config.toml
d_model = 448
n_experts = 32
moe_layers = [0, 1, 2, 3, 4, 5, 6, 7, 8, 9, 10, 11]
balance_bias = false
optimizer = "soap_variant"
lr = 0.00322
beta2 = 0.98
batch_tokens = 131072
steps = 3467
Below are experts of layer 6 (counted from 0) of a mixture-of-experts language model. Rows are named router (the router's row for the expert), down (a neuron's output weights, with its number) and show model dimensions 128-191. Each number is 128 + 32 x the weight over its row's rms, rounded and kept within 0 to 255. Numbers have three digits each.
After each expert's rows: a language model's description of what the expert responds to. This comes from a sample of Wikipedia text that the model never trained on.

# expert 15
router:090174071126125059149117081111122113138095164130120176124149106193088128139154145150094134101135165157136094141092094167131085134103114129147077132162113101129099161030130105110218130145089087
down0:099119112165121123182159126058176162113132142092109108126107127106145132156100132142077126153123137110138130098147112087084115091147147142114121145100145110115144168122103081158141173129107148
down1:084105086165165173102145151131129100063102137064086182163096191140125134111125149157111078075115134127171110136135048174163158133114136128154134151099152121137112146111148118161146181101172158
down2:125178102111109167205103125112127070172158154098091127098136108103083164095129105113130103128128126156148180150105110101165069165075107119111095111164124114108148110132116124108079120085149117
down3:149106185167104155076128118098171192108136190105110166167118110148186096129127116115093209163109056197119130105138106144103122090114160137142160118155169111129082096164148073151139142063096191
down4:120081128095100046064129121141126155083133160128121098109161152123087112175089148112129110116085036097111128122150132170113129090144070186108142153156160136145093150154134099167109159115121160
down5:125128125087153132133122189105171158171230141101166186106102126074164125093180106118123142156113166136129117104156210054111158121125119173075146178118167155095147140206187134115127109153188155
down6:062145167100084142112152133142154156149187149150143108194154191128178136154101173153099167141096125157097120139151133132124151119145130153184149145155096121160115101188066106096122172126102135
down7:123058169071133126167184118170172120091147145107127165134126164115117139107121165126102107127188119141124169144105151174171167039112143143191114112175099162165134088116118111049095163193132089
down8:100131168151125120080147108152132122100153168108132147111145140134203146115153158069136148149108134122123136137085144115138104121127137095175132050106118145145090113136172144153077101125070086
down9:177192145154062155110112106129128138188075185146178105167161134094126202128168100119109137122122128051120067083092120183125149092172126111121132155128169087121072064098160154077084118113100079
down10:038133186144163112183165132097089151156132120111127168125147186127087156114087147158141156148105157170098137111137148131157133124142181169129074169089105159091106092084100128138077141118188167
down11:098189132090119154139105129084132125172077040083137130106121109132154176114137081098160152178100113100123181112113121105122137135101166072100119137132171172116153113118144168155114131097118201
down12:150152140094158181121140179138102115139079093163132114124166142112165067115078097108153167167131089147147138119086110076135139200193119145108137100067103180165158116143163111115069105078156185
down13:087100115162130106127133133137058179187107141018189084153132167124105090120051145113114094155139122111130123141167144165101110062091148146126147082137132124182142131125179118091134160093172110
down14:117117105149130129144067129111112146116147147113063139179137115128214116094082142113128084081118054051179090105112130121095140167156110118074143162084137120047027164105165119104108126066112126
down15:156144160159143134158102182115114163117082003115144106152115111171156118113127130140159156128118174151118145085123128161121131139131077109130120148178104103124167107084139115140182145131125072
down16:066099129123135140147146146100144060111129143096125111129168133121124138128180156110153131103123111142178085144144148112100140129108177157157160048120110093105112115112113120123088094145089132
down17:162171104155129124141077156146127154151129154159134145096090179143145131136138152114080144114149119138165109087124159125129173142133118168146071184121097091109146140159139104143095103104140174
down18:117154138141157079082076167127139099119146161096172155144151151152181133120131073088180100117146106119149123088124039080117115100114166108121148129162092136164108126148190153122078142077159107
down19:133047123120124091141113099142149085130103130119136131165165111069129153140074142141130095152106127103067093099128177134168123157175150142110117136120183096158139101102121126141081113116102092
down20:100118101181156073137226110111084091096132162121164086074140121142171180093129103117118154114143188178153163095134115145202141114144158129108141168134090114140165153156147158163147110101138126
down21:161173123165174106143158073118124165163108143100144111130057172138061121131110114144159151121195111090158118130140113180094113175138125118109133117138136132132163115141113110094097146134175090
down22:117126075153152176106159137029160077103162119101116130142104106083068127139148202150118105162192179084130105092149183160115109076162154144142107108080154101090060137145123110145143124072151109
down23:113111202115064111097143126232098115138117144119113113096144110147131108130122104112104106155104131115134075141142088116130144111135149143140152127125142159116142128080148207165138069083177138
down24:131161099127106140125107115173089114083181161081116137161163161119095132154105071093143113140161125111140127152135093151170141169110114136085147104126152174119120160100107186143137073120116145
down25:084171140119152128203126134100144124162141103103131099182133105129128147091093134066091137128114116106148135108126116132132127126140104108091144108088156150128158092174139186118125164109128135
down26:166139127068132138078064121116104135144141147200092116144143127166147163122121114135206155140121090143077107126109132146104125099129099105127135133095139164136090076158147082153183108073105068
down27:122133139117078103092138166189122125120097144131160167112165114130150076088136109131142120107148146149058189116148134132151150148164136108139180161143147088128068118135133153085135094139086159
down28:156145117142122116135144130142176157154114153110098166113175134127173161167120140158128185150071069125159113130079094099127154044123118043193153143126128088097129139137158157142116159150124089
down29:105057130137132128118132108117163139125138159144151129111148125110125167091102121138112163112053128131071158122157142170135148147134112159037167108127165166107130124145168106136119130171165111
down30:155123140103161094124130106161128112094147119086120057140023188090112148169111184068107161139158141118108162124093142128122170118090127112151089087153147117151143153095122175080188146168066176
down31:162201153142151128151092204073161137127118137147106101124074126084173194147119195151141096147122057132125112137118135128114155174147147121127154144142172182088071064114147054130100152117139148
What it handles: Possessive pronouns. Possessives such as his, her, its, their and 's, often after of, in, with, plus pieces of species and foreign names.

# expert 29
router:115138077119131131058188102125118184150103116153142108163178116172209137207138091087114098120118103096137157134167153115172112180104093123111124093188143139078113066108151145147146135171147103
down0:087137113115111124157119145105185138142070104094144112134143235155148192095146147097130128121164134161146099054154093145165183138114141124089124133176092105159107137119158127101146132125141124
down1:157099075097155144148124143113142135136145147137108117145118080162113113155164144152132120107051126117141096118118106161134083132131158108083114092125110167090141162081132126073105142096117104
down2:173111145119140157133085168171118138155105149133136071144123143115178091158136127154146159136103126110123164140193137111169104160099134151078134108114128084111093112139113127109142126122129115
down3:095141182116125100171120140152104150193142084111093139133164136088098123100098095126137161143108122111139068158133135091071151096164129082139122114115172106135125124181141128074109161154163166
down4:156104128126146109106125093146084124135122115103129199165152111171128108137151164144111122197103167093100113106117098141102151071095087116202120096185126185099123145077142098035167129126131156
down5:080160109131155106150115121198133172109112143133145181097157073145091093081147131089167091169144138115107125063156145104146166072164161099055114124076148120119115102116146152181152144139095126
down6:161105170157074154130194155082115160106100130175103129089153121094076082106132122151134113059139125130145107136134087121146084104125160129178111066173117122161123110098133088106117149148178096
down7:212107117160149147122118103125100171069183097104124072145158154072137080162151130118142145158105080118152130116166112094114127155115132088179073118168084141093136175104152143091090137119129141
down8:111107149135149166167199135101098135136171128140121179191127123143131146054098100158072141118125107058142127086056143125098139070116151073072151088207166160121118158120157158090130108110129183
down9:122103121153132161159163129166098138193120106098110105119118123116122119130151136088147115141096098119125108126102082145115107193096121119155083098096136185082132133090104149107094128199085156
down10:139126101164138145142167134126116131129105140085175104118112159120143091126159127148118121141149150107135047131121164172098135073095132115150066175156086093141102093175124122161130225172138117
down11:112099161117117117129128153115088100090074113105116144141080107087117174148129090136126117136126099110120088130151095119074128111116110142097092124119083143138170069144107187122122122110073162
down12:119083156110104114140122117174135199066082180120122100133148167193142114136105073138096119185162132144107098127091156155153173161148088149113101102119147146134135086143108180122151086122086114
down13:160147077102118098063141154163129097162125135111139127147152133180099134129106158090160087158160153112176071070152106117188111146182145162125126110167134145114086088101116104157200107119093142
down14:054109138121084100079083115147136156204072162092122135113136075121194154161124144160128099101147132123144200078117080102139138115137088118107150137116111150123112164140055165109148128078125136
down15:148155103212121116107144081121096070106137079132119119102168147160167133165120079129119112167105124117126093139185119163089062080191146137126080077081172101147158189145151140110097124135142144
down16:179101149178161102140157139108108125118134116095180102123080150188163129128140081117106088132140091141127125082102107141162156120116145144109124169112153093122175135171148114101086165130151128
down17:092176107128149108100157088099103118135133068110098160120122105099085150130160139137131155144127124152088132139167108159150126109088168062113147164207153161072101097085107110126101191127140167
down18:139167111111154069151122083179149160158122107111081047126092162140079142075135140181122147128160151085104223163122152153164175091147149114147106129144141184163109143118141094183089138134112114
down19:105149142136092128086111102133152137114159130092120080145147155140082120143130163152090090133087105126066138125196145094123129168160055115157121142110121118170081103111121114110177106048066073
down20:176110100109172162120098095137097132094167111102135113175115082111065117128167106113132128112156158168116100093151142170087172149170122100170113039134125201132159124152176157169119127127099159
down21:119133120108116153170107120155144071087156088170085124149147137078147244105068131111074157060099114157088196126142162174197125145118100152148086077110119107097108089123130162106093156116137104
down22:120170112110144143147155135120187123097154101142100087118130119120154166119178114119131121100196144115123147090164124101090123097181082146081157067136161118133064082091116128094159174169119160
down23:143075125136143093134068152147152131149121152149111117112120131107137067189176119114149142135178127103177167127107081140158160138150180156115068142160124095146111128129132142086116107128139106
down24:122100163154151136075096140060125088082155188151126130160104084109176164096110111184170145095115157097104139132119147146077051169118149046093098155145120089127131129183132165123115138141149149
down25:166165124141100132129171109156200124130160097148117103165070167112106051110146087118102108112120149107138107149091114136156098077059159076093104105135130108142160193105130100148161146078148151
down26:120114096111130129116148098127156139137124131091101103079147139119127088109080193071147163119115087177105111114133144202129063075130116108098143160115103139108143101139189127154132153096098091
down27:131105115136132118168058096112195128134132146117118095109112140085145141231145113094113117180171133155111153141102140091121071157116113117113139141118168115104140177182127139202163126121106098
down28:156141101135100146132123138164119127155135199144120133100133115081182112134081143048152153186182109136161064054190169134111160124140117165071092115128116082131164178116052144153196127141149119
down29:083163144138162128125139147126147147158110177091131224166160088114100105130176124227090112118106148151129126135124159148085146090193105113152098116214183139106152149057085123166107107129088108
down30:113118104074150137106123116146132146147055139123110087133148114140106101116094180053150093123137218121115130120114180157148100131125086151186118124183143153086118075108143177131073079120180146
down31:158113127073137136131155165174119196132084109172105112153172134156106099077180113098134092149131134133119122077104063140108142129220101130092160100098103126203111129190034154188197174122117125
What it handles: Government and political names. State names, military and government titles after of the, such as Texas House of Representatives, Chief of, Army, Minister.

# expert 28
router:142176106107093153149129113112146120178114113157164130096154055125127134112145103083127116138104121142120135147174213151109086136133159085093097112167031134135112101111103145138143122115096105
down0:050158080132071132124089095139141134117122166111121084144082168070188130045118126155139111162110124153146109123098160093108174160106099166137028158101137112087149146141146123118116169136183141
down1:132181111136122141137169134110137114126078167081109159122083085075128200105151126154121153158094171161103122108115149152047180128245114068115123083138155127110130116153105131107151126120158118
down2:125095076079090158187132099145155101136095107086146132135194113160073177154103171122136100104152173127146174126194192110164111097148159197140136158041139122116101114163111121098154149119126145
down3:108123079044141174128112142128178140108108052082122072118097136083118122131117118166099195126117104109135114118152130091117167098144142167107165155144160130135092114098086062186148167117149091
down4:106079150149111118145097128092146169163126132133115116132107169159140143134127128195120105141199211091133144152072140128105177081094121184071171149070118126149119121119155112119062109097105117
down5:093118132124139069139139110164123124136127159104066124117088181201150101058126132125125159106106148122107081128169152120163100145104153163104166108133140088129116124111116216105111094072126103
down6:056155131164138121119144077115149113106148143098107092164102147123106153103127180071080054144139181123084107072080164154145144134133123072116168105116151121129101078136123113109137075123103107
down7:092140084183153158107102128176102127153086154131130142179143121118060091171130174129132157180204114125123153138118095143134109129117121105141063087128091132199090106153129155118088117107105081
down8:145221180157132163120120092095130193131098087139131109109148113164126138105117173115199100166108083134141156133155137145117072069166070068137145145119129155166113168113161061137181102097122083
down9:131172174119133162136065123094132107137210137136177119146095136184122079143125147119119082152118118083101110136153098139106113165091106144121184139066074106097097104087088146128122158167068142
down10:162100110116163056170157111108139137153119153145146116069127066097145038138176100156098136070154090056146145140127083107168099202112128163174112043127178121121125084049124124157169123100108126
down11:124146089123120156149120083100059113133072117097082149154124162048134131108161055100154097140159130105132162138142062124109164179104165146184126153174157093148088115156104074140104108081117129
down12:155195169128154118121125138079223105112126160123163138154111117141103127164091161087168114128135106172052121157136153073127089129105126170136170129129098141082129132114194183156101142170180159
down13:099137138184099089095121139138132187081141122136112129188147154155125151094144087119108076151101123126106085129128137141155160156081138153098116102112140138110085133110120099077087125097096104
down14:100085122166078172148136174102122090094084124129081105166147118115166124131213153145114084077113110082136121133093125067161079093133173092106123127135121124132128164099114161170125144149170120
down15:084134143159121129016138149215177185139151151145100171141142150091091116176114179090148118213172158090157097158165122182153165143084117094103092110128155122165129171099106120175139091100126149
down16:134142173147145155099088147098169118110158042140065112107107175120149102148180151131155162083154166095111131067090071087131133117148098121115119113100181159146210151177117071108218111117106134
down17:171168112129149101154159181120143108117136109106169137140125118137079034130122143162087126113127119106122127081139138137129165108116126138129101166097152123086120187195088054141161106161104108
down18:179114097110105153155137113171159152103172129142096168162138195150106143153123146156161165182142131098093127151106157213075159113141091148169131134125118131072093120185127125115138097111171148
down19:128103087135137099141104119091144201096113120108177161116137161149174098129137120119124166196153147099084123105137113114198171144136138176153143152123154183166200133099126162160160107054124082
down20:088077124133124094160149172155103176106130183153099144213106147139135087106170114129082159122068109164127111114126175131131067156136181144104155143149087098113138176123140122127098026131142154
down21:070149106091144172136122181139124114141152119102158086101179173050120123101114141141144141159086096130081109138105128088108106131185166132133181125105120165161106130147111133111099097124149138
down22:178178154104194128168109145092146141181126105101101124109112153115203131167119210153115136121192117106161187163128181145096088164116155136112111086130080136119110185166113102183152152150122141
down23:125095181113162138165130088111058141092089103111161045108155129124116152168150169160066178110077153072154135137128092147070120093131098165206092136148101191077163118161124155110133139147113140
down24:122100132105054139123107125144189083149120105156109134133124131080094167089084169105182108103101102131110103188110185149153084148099109106158152135140136074072186098120141147114062123177154105
down25:191096153173144125100161147115108078154149080130120158094205073175186079080078106158147106146101101132179143118177094108158115128165166145125173123127164095136149092123131119098078147141136046
down26:161134106157142194101105151144155148181151135148109072084127130106153119105168136092151092105103098159099160133121137092156074113084134088065153165144095078147133136135145083174177066106107086
down27:122155135121175171118090139095091110102105111152104156062107138177136079109134153145100089141100147147179144107098116081143139103108073137099093133125153112149045146132141118169064115090144114
down28:155154134163208081124119121132066079132153115113155110127097132159094159090140100119113084133125134110185130128152095134164151125074095189143111091078141155106146139178158167085145136070249078
down29:134132120067101157114129120174146165093126121146088183155170100062138199122125157157071107109144113137101149120111127154129140129094090121125146107125125149147139122091108177137122163093147163
down30:111133161111156135139122141069166075106075147127025175128165171132132177168189016107127167135109175121142184117131095145104146157118107105092151166120127130163149092108163105140145133136111145
down31:038165164216160138087122111117110136156117122106137098193126110106074148156138102151134103112114059118149131127136125100140173117107128139136123192089127094164147154055114139130159122148107116
What it handles: Years and word-initial pieces. Year digits after dashes or bars in lists, plus short pieces after initial capitals such as P-ol-ice, Ch-ap-man, V-or-wärts.

# expert 14
router:147177078098107082144144104183099100102119080153132118136124111087105124177131104076132099156093103182107127109073155193132155083139147126058131115161114155091133096139064111157111101152142080
down0:063093101143163163119066086084095138151189068155194116088128148079156089155143100109140138180103206146153123121128094146197091153124127177174114160106094140162108116153130139122126149125128094
down1:138086111195116077093143091199091112149130109128100061124135126135112115174118090140144124149151102171175109097161175081178125132162115141147158154116118135083099142127115144126108129178092154
down2:163071115146133110099148148085105140155104138169084072133115176127150147106109150147139129126136116176157187114110120188156145160117103146067124116156123142127153168112111135120056166146183147
down3:127111143136099127089156132097149159146159194207139136155121086140149161129094133170126053114117107163139162149126138131094178110159176124198121113084102129146076113136092168085108135122132187
down4:118131138148107097164121101109101126118104136077111162143123193128086118075121082163124130130181112138117128127151135135112191107183134144163150157093137095084087112138131164174134058094160132
down5:121156152109091138157099149119150168177118184131134141108135129149128155174151163159160148077085169214091131168131101094137095151135160119108124189088110192122102139128119134100139171114142134
down6:127122067146163104133124089151157131169108122126116117155142182101147209146161119157172096095099099177119109047179147092085111086100073175129168165127104124098109184091140201154169098143167072
down7:055185089161085157161207142085149107125121142113091117169136152124080197140108119107145153022204181110171099181125158098105197162094149112169155184166140163135181184180164125143121146130115110
down8:136148112109155114148197136120149137124110146113095167100095147209159110116157150102114147178122169126078113110117111156166140150094115142152121133125134091222094110131117137136113048117065095
down9:116157129126100180187139195123151151053155180084119097112173090119179164116159129124112127135152099039123121081102156085095105105073116138081112153080134103108084149095161178148184183113147110
down10:167162132148165122111072109129111138142179116175147098169101114136146097147098082088111076169131078143156176149158127097140095107089082142138080121180184144125181098153125163112125134051125179
down11:147115116170149064104160121191036087108125174110125066116139141122115114085084101121109141094176094128130106136173128116208105120123130140146131166143098147157143172183160069066155180109164090
down12:084147116134170187115133151120160075119152116142139133129130155091190121108125123128160096111140114099115126148093106137070166122171166136036090119110109082117123072129183142122126126213086099
down13:127152121154077156104132167133131089073121094217134138170145094132093132086136094116132171091121150110080147167070108144117117158108162126104132128122146109151124170039136116124155158181087140
down14:041102112188150134151135144179134158119119147179131109088138123148090143152118174117190125126149121095163151091165143087072084105190084134083119112167139108168087122101105132164169107119144141
down15:116107120098133138185158133170109168186150092149113152214075115204114111146092090098126106142085119169086078127090107161193138077039112147146100133111101130130117139142142145170123133107140146
down16:134138135141119166150098152144136139059167139049118152125090107074101145149116157099173177145154126124116117116166115125162115115105108129098148118136069135088092093197122094095112152133093173
down17:132178132135123161086185137122100132141068078098107088102131133184106165108090144213048165162132151150103097113099125123151137119134116133112152174151136112180077101168171112119117132143110105
down18:172113143121142115120080123113124108148088172105116137150140175087097150194144085145135123180105079169144095150183102128078146158118113100075096128136088118115149150146091119151150104122128129
down19:161168069135137152117077149106116086109181151096105104150128092029147089100129073132117079091086108104143093191161191126051154124130129145142128091102124091148116093130148196200110116100129129
down20:172105164128084127079150162151115112148117151154115186115105138178074083063112078035129085142144117116167133163130079172118095117143084178143104133101140149142121199087167074098136106193136222
down21:132139146148118096157157159165133132052119122110173151099135189159187138171139159177044086143112153132168155162175146086099152104138144100071093135069102200075137102078141132129111189165162133
down22:158109113218141127159167119095098144086120082139132159105123145152115109145089074184115127164112191160110163138134128158143115144140117169136115114112150127080083137120131166153214090107187133
down23:090130143138141111134164077120139096184132106111147149136153101125102115122108148101114071168126137163118153157142181046096090085060131124083140145143107157116109099108160125114122080182191114
down24:211139127158144174174151171152069133062100122188143144170193096104144160087119158092176164109101083176125121137144117113150120076133170196123137117095084100151134103106120143137157180091125130
down25:156083145203135128116139156165183162046084115159138092092123073126081167107160155119196155130147123085117067101144143109120149141130215160115129149127105119181122114162036151185105060151112149
down26:151132144112171118122090149120164123122072123053137113152079194097175119124082134083131096117075143094112100124213111155119110154111135143137068058072110089177105053141138149140119062113102105
down27:101177117121108129090160122141147128130157115153122135129137139110157130179152115022131170109127117192172085106106115121137157107129110125199036122181121145110155147071158126144146073049116095
down28:162172099141132105115142129205194144182113154141124110136091097143123108159146124143156064152091146131155076119071132094130131113120062109114097087111153156064091158155075166146155132138130075
down29:104129125097130136120106154143134093043129133189108055121162155087126089063101142099144156134044193074177198071145104122188107063151106137122117132159105149208170097139131115184174137178134109
down30:109159115180064091130105125165108116179106170174154154186200126173140133182128163166091151178133093133148138099148153168181147148171105159089105153113100149120164101088137123180077132155125129
down31:099129211104129151121163145138150104126088087106122122122100131147132108098151128137105131051122075117129152169099099141123140207045110168114154139125151133100112086176165100128130162160098123
What it handles: Capitalized name openings. Early syllables of capitalized words, often proper names and places, such as Cor, Per, Mer, Sher in Sheridan, Taur in Taurida.

# expert 30
router:110178135131148133080197122117112155156149120116161145167111099107122121165129110107091137120142155055115173121081153101155127149099086138079072107192078117092132108162110144124145140196183144
down0:103134197150112137158098114150138144121116126150150151183128103179141138120107036078169107084060158133105111125112122180161111106102154098130138135093115107109102132112111176173091145078106131
down1:075194134096175163121140134109172106126114154041211103187141107109142104108135126099082150132168156086092124095053112119082147121105114118151122112198111145076099124104138135141121190113134172
down2:125133181096117052136091107142182154108114141088139144150110089153085171107142155133117148137109124160155116043124035119083127147117113094158170121139136175100069189153188122170151172089131124
down3:138091083072141139094122084099120072122111076102117133119146182190090108152159133121133149194098112166117109127180115061110174142111156135106083155168118160131089179172129114033141154113081097
down4:182146078129131127157180126141131126055125116120139143096134117112155116145124134112145186110150119056116110151129111111119129155124149126190063105169181175137133223153194088126124145174109144
down5:130245166174104128178178133099099141077142122113133093155169137166098104094103138151158098112127112146147150132078114102097146144129097071166147143141116154106088109108113159107140152121088114
down6:137103076101086146113097171167091168140171160129136101138139097156139108133182133054204164124105169159158052118107149157126141158177127066111057125152098118080119134130131136208144102117099106
down7:113108149141127111126112088122108115147112145117123121160158162140087112152146111070136126099128173134162101129118124132120103077181163170168138126124139145087171129073046162151111094151190171
down8:154120169128123167154118109155154091174129187112082088138116127145095108150065122120168103091112149142132086144080140119179070143133121124102097109080112134181121156136109139088137099129125170
down9:126087131034097125091130123125147177127130177154136122111110109100195137181119168164138137161123143158173155163078109114057091167084162101129111088108154205106107143102105139104125130145134135
down10:191104146111129139113097089117124104151118072117127112093152102134161086096135147152128103136121154126099126105079102147099176190121191134088131071161079184075102133147091162065133155124179093
down11:116140113099102117112114119161100156109083146162177105127147120147175089144119151140193154111159092183164102100143078176141112122082143133119118137102121111071175177104160145045099131160148188
down12:096094107135117090076155131125138065135115106189088073119086117149168146117120102126135108133143050127123130137081137158090118101153128136077175104134163124095132180156140135132128167098163080
down13:094136140158121135156159150152113099167122118119147102089121083112161130120166110103138085109179157128155158136203119117143093107121084106147140126155127046103132125041138102090129135092163155
down14:126168149116152129193124187164078118123164151084108143163131123094164138138139138116166135101149093041077144175090119127105114119118114096138147143160145119119100096135146109121126133134164138
down15:161141081092070136131171103104145172127118106151140124158157121117118164064094044141067163116143051094112160094148124131166173157135075173175164154184097109090129088189132114143146160151140155
down16:137164104184175141134077117143191108198134131143106140105150098106139138154147122089155122098082147190127119171122087076166111177160153128148105139133130085067075099127107166129127108078129052
down17:106121112176114119106126152075145101124175113064118127122095144100156070152151075140120115132038127128130093140107096126123193136118147190075080105150117128105171106100099174109120076139131078
down18:107087114141152119198192141139114141104057116049122144161125135176132176082160137165086146158093174144122138162075085151093100123126148120112102152139089044132144116103142143143203135113082164
down19:131127117127078100106163086132099155144149108068129113143152164150183137132166112101137121150118137192106142123125107123110121148116104124125158142078114137153092077126138164120150144190177124
down20:091142177088153159161094146093127125161111094121121126155140087124118074077102150151096160141097057116180127096164163113211162118117120139171126130095148119118140111103093129132138165103135087
down21:115115130132057112138157117160149129123170121148097124124099144135144159162096146083137090073151157067125133126100128138106162067159122102146119055093141119160202139089151161106167102181104096
down22:156131088169134127123145139161074112149151152097131116088134149118147153087130110140127177090133079106095127088096106111100058138090145112184132109088156124140087133103093085145120124088149132
down23:104128084142188090120157118126104070103134113209175126161154192110139153101086116139083084170128137074126133130190126108082190090176140101133092160164097147133149147172154052136077090115168164
down24:092118213123175160088215108148097128120108188137065149150140112061098123171136144117061153089184133168097121111105146148158179132120117127096089160168153142150132159108139171175120130152137098
down25:184127098134114071142133087085090143051108103102110133169162161119154108134113067145123129137128138174192103089140127091134178122107135154159147183093156154147190112166103175145094126146141121
down26:105129141172117151116171137133141117139155111142194074115180048125173178097077052100124063109122110123137092165098183126170113126073115096057150131139131143077118119146140158123182082160127184
down27:119152095117128101092168104166152140147133114120182093088120130178145103162092162072139131136168110086109174165145055162088128136133107108084127099123078131122129102066101129096109122109182081
down28:120169128170088119093124155119140086107169188127118145127112109115172068162158060167138157114071157118144138153130085149132082196145176141154076094255160096131169166136113153150018176223126157
down29:090124133177169089115110120087100126152111094130135077108062170100154078132131131129113057143120125107120186124115149076070140112159140148111081166118201120093119086129182111114119147085131151
down30:111177149068152205133154172143108101144120180124124167143090084158128056071116095144108145149145087135139079114125128110183113097026132177142096129153089090152163117126100154135085144123134099
down31:133119154143173161112135132158163090087150133144122135168127166162157087118188102133109138131139158101124116124131092135123156051069169093155102138167096166119120153116170123089061073104146110
What it handles: Head nouns after the. Noun heads and noun endings following the or of the in prose, such as Conquest, daughter, ship, night, reunification, woman.

# expert 11
router:143143108101133104066123049193147176112162130158146113162124089144096169215186128133092117069121120165150124133100130141124091116159099087095147125105136079097070110112120127127148084120172129
down0:152112129115137162130146094160142173076077181143112138133143070157153125242166112139128145107101096182116120168140137113164146147082145077139092130156139126106097167110156197168146129114124156
down1:122153158128075127115120144162134104190123202133161050115106071113137146115137096108170140136139136133127167115136152140173202090123159134177171107132143070094133115132093168114122130156154154
down2:168087072199110142156104153157168196124151114102118145106118128155128145119137153088189138128167125132126096173076162157044190110137104134131125192136151112144169114138057158117136160091163101
down3:137138105084106138113145140148121118146170194135128084197124164152178146166147070110120066128132186122119085097106078106122117077069144126071115114158095107137139125080126204094118098096082075
down4:123139081138129126147181132147101147118128094111061166186160102133176137113101164137143122032176142131169162173184099141088153158172155120143178135092111179180113169137119129116181145149126131
down5:096099163118099117144131119167085161149085055163128128145169080127188171117204086146119115160158222126092169134130105164130117104132149108165139072148087139147106117074134107190138142101068147
down6:139164173150064128145117128171100139119145110164141112104103130126142127096109077126129118139082184091107067128076135175133144090113168088147130152125132136128118152122149134155114150153168153
down7:196082186109103128088129121074153119094100130147122134170101099139128060123150140077081154119138136183113157136135064149107150152130158105067170127112126161117083167109071135172157105172135124
down8:150127126093079208154154179099121149108130105124097175130078101130154125127177118166159114081133117088119111102096146188159127165113179165118053164075092105165137134132153167140153155122093110
down9:126135072100107198092179157154124133111158113177134130067094113167069129142137124104216138100120121091107197132106156195123160130117133179147143154083167182104112085108114141108155152182115107
down10:124153098175086162094209146108133095149151114110144119136116091058142113106154128181136190085094171144167138104140149093125114090183145125136135180110137135129113131136145079165124099139217106
down11:117075074139146100096088189154138089077114162087159055157131134094102129162081151145122149146078105110150094163086151139079095141105146109122037156153069097113103109202113121154166151106133133
down12:079158121090121123096166114174106145112164110111113109104095166159148084142135126167149140115121126168178080124115117073126043090151182105089182126074114153134174123102155082087129172053103153
down13:094105141104083188138166142145146113159104085074080174102067107119118161118107097094050113113124153106105158118100128145114067128057197125118114185170162133104162116130162147099112163118174190
down14:105128089101124077149139164102101168109120172110109106110121180145111114126204066086120178133129152118103212144101114127103221095033116161184132161109143167128103117192144123129123162126094147
down15:105120156146125156112134073103075096093158153155101173155140166105172086122133123136112122151139125138096101094087121165160121116117115145112100168106117143147099162146092085161190093140043127
down16:129103070094163170150083084105142179102142155164108148107148162154160130173112108150121059130144128102198142145116102140184135104140091216164168001116151055141126126153113158141132158114100099
down17:136141133118159121090087061102127150123105072093117099166144158129141135145114166109196168177171110165094165153161172077092155167182151207160124070137123084133148146138150160092130130090142123
down18:136128129152156110142140137124133128146139161151106127126123086114180131157167157104169132141120093117078151140114169132137144086122164109163092080136142134084084143094127049134149116094119128
down19:122091113094119141118148082085119124118082139087104083123135176118112148120118088140154131150079128177143101106132151128169104129163136154101137112170188147152124139105159170063131114092122114
down20:152128143156105098143159123145160125113093042105171094100138115130087155160153207165117185080138189100138208096110122175134146172137120123189083145129163105105142108131129143172128153101062105
down21:150146211150161164138107155124059166131173112148140140119118141123130090096157129182123125111153153153111133123149113102083147123177024142110148165107117141118184166079126135138145157132127199
down22:067198164076113175104134154116093127157080113098081153124118154172130151083118119096144132081078122116127109067114165079168116115139124094112117124123133079123158132141113138099165139122164161
down23:138149109163155093148089138159111090170145061110163134091128120137115097144101156119097074167138101150125148119122061122083141113109147113141144155133106111123160160161084163171054130156122205
down24:148117142165139077099120135141134128105177106178107113143118129135185112073175115162151124145071128105091154103135107199165110119120117199118127133101119101131162118198185120118169138160172089
down25:160111143145152183111148086153156116091083134116151074091144107135126071134145123141128136137070132153132151160133139126101119118088124143187131156121115141096081121133116139104120053093101154
down26:116068128026195097065193134114094120103118169094175135117106102067132082080110107157072103109146084151128196094094116112180150143086145196160122134147108178103146093135099102103145160097125143
down27:111096196159106122129165173038131151119163085190123168077096130075093113119162122133164073172058195112127145114148110119111160129141138107145140072141103182107192096131180193161082163179164113
down28:076180181100139131159089154101097145157140061056116143076112110129095145117181177167117112144084127106017127125135170112122171148089141098089105147121121097148091154105115167164138151138057169
down29:141065080186155097144180134106086165190120113131170157165144173144169112017087093186072135117128123133069119117173064136172128156124130147132136156059135139115106120142139103104083185169141063
down30:101114132112114118123102123136089130140129105100166132122082180133152119119143096174106155114111132089070168110159152171146174194064104084107112089113136177136070076127143142152133137185084075
down31:105133134136114069082168101104115118090100103112127132097160106145121168105105161173156099175095098137151069155137092102189119115131088152084100136137099165132165146115102107102116110148139163
What it handles: Quantity words and affixes. Quantifiers and conjunctions such as more, most, all, and, or, plus pieces after numbers, as in 100-loss, five-pointed, seventy-two.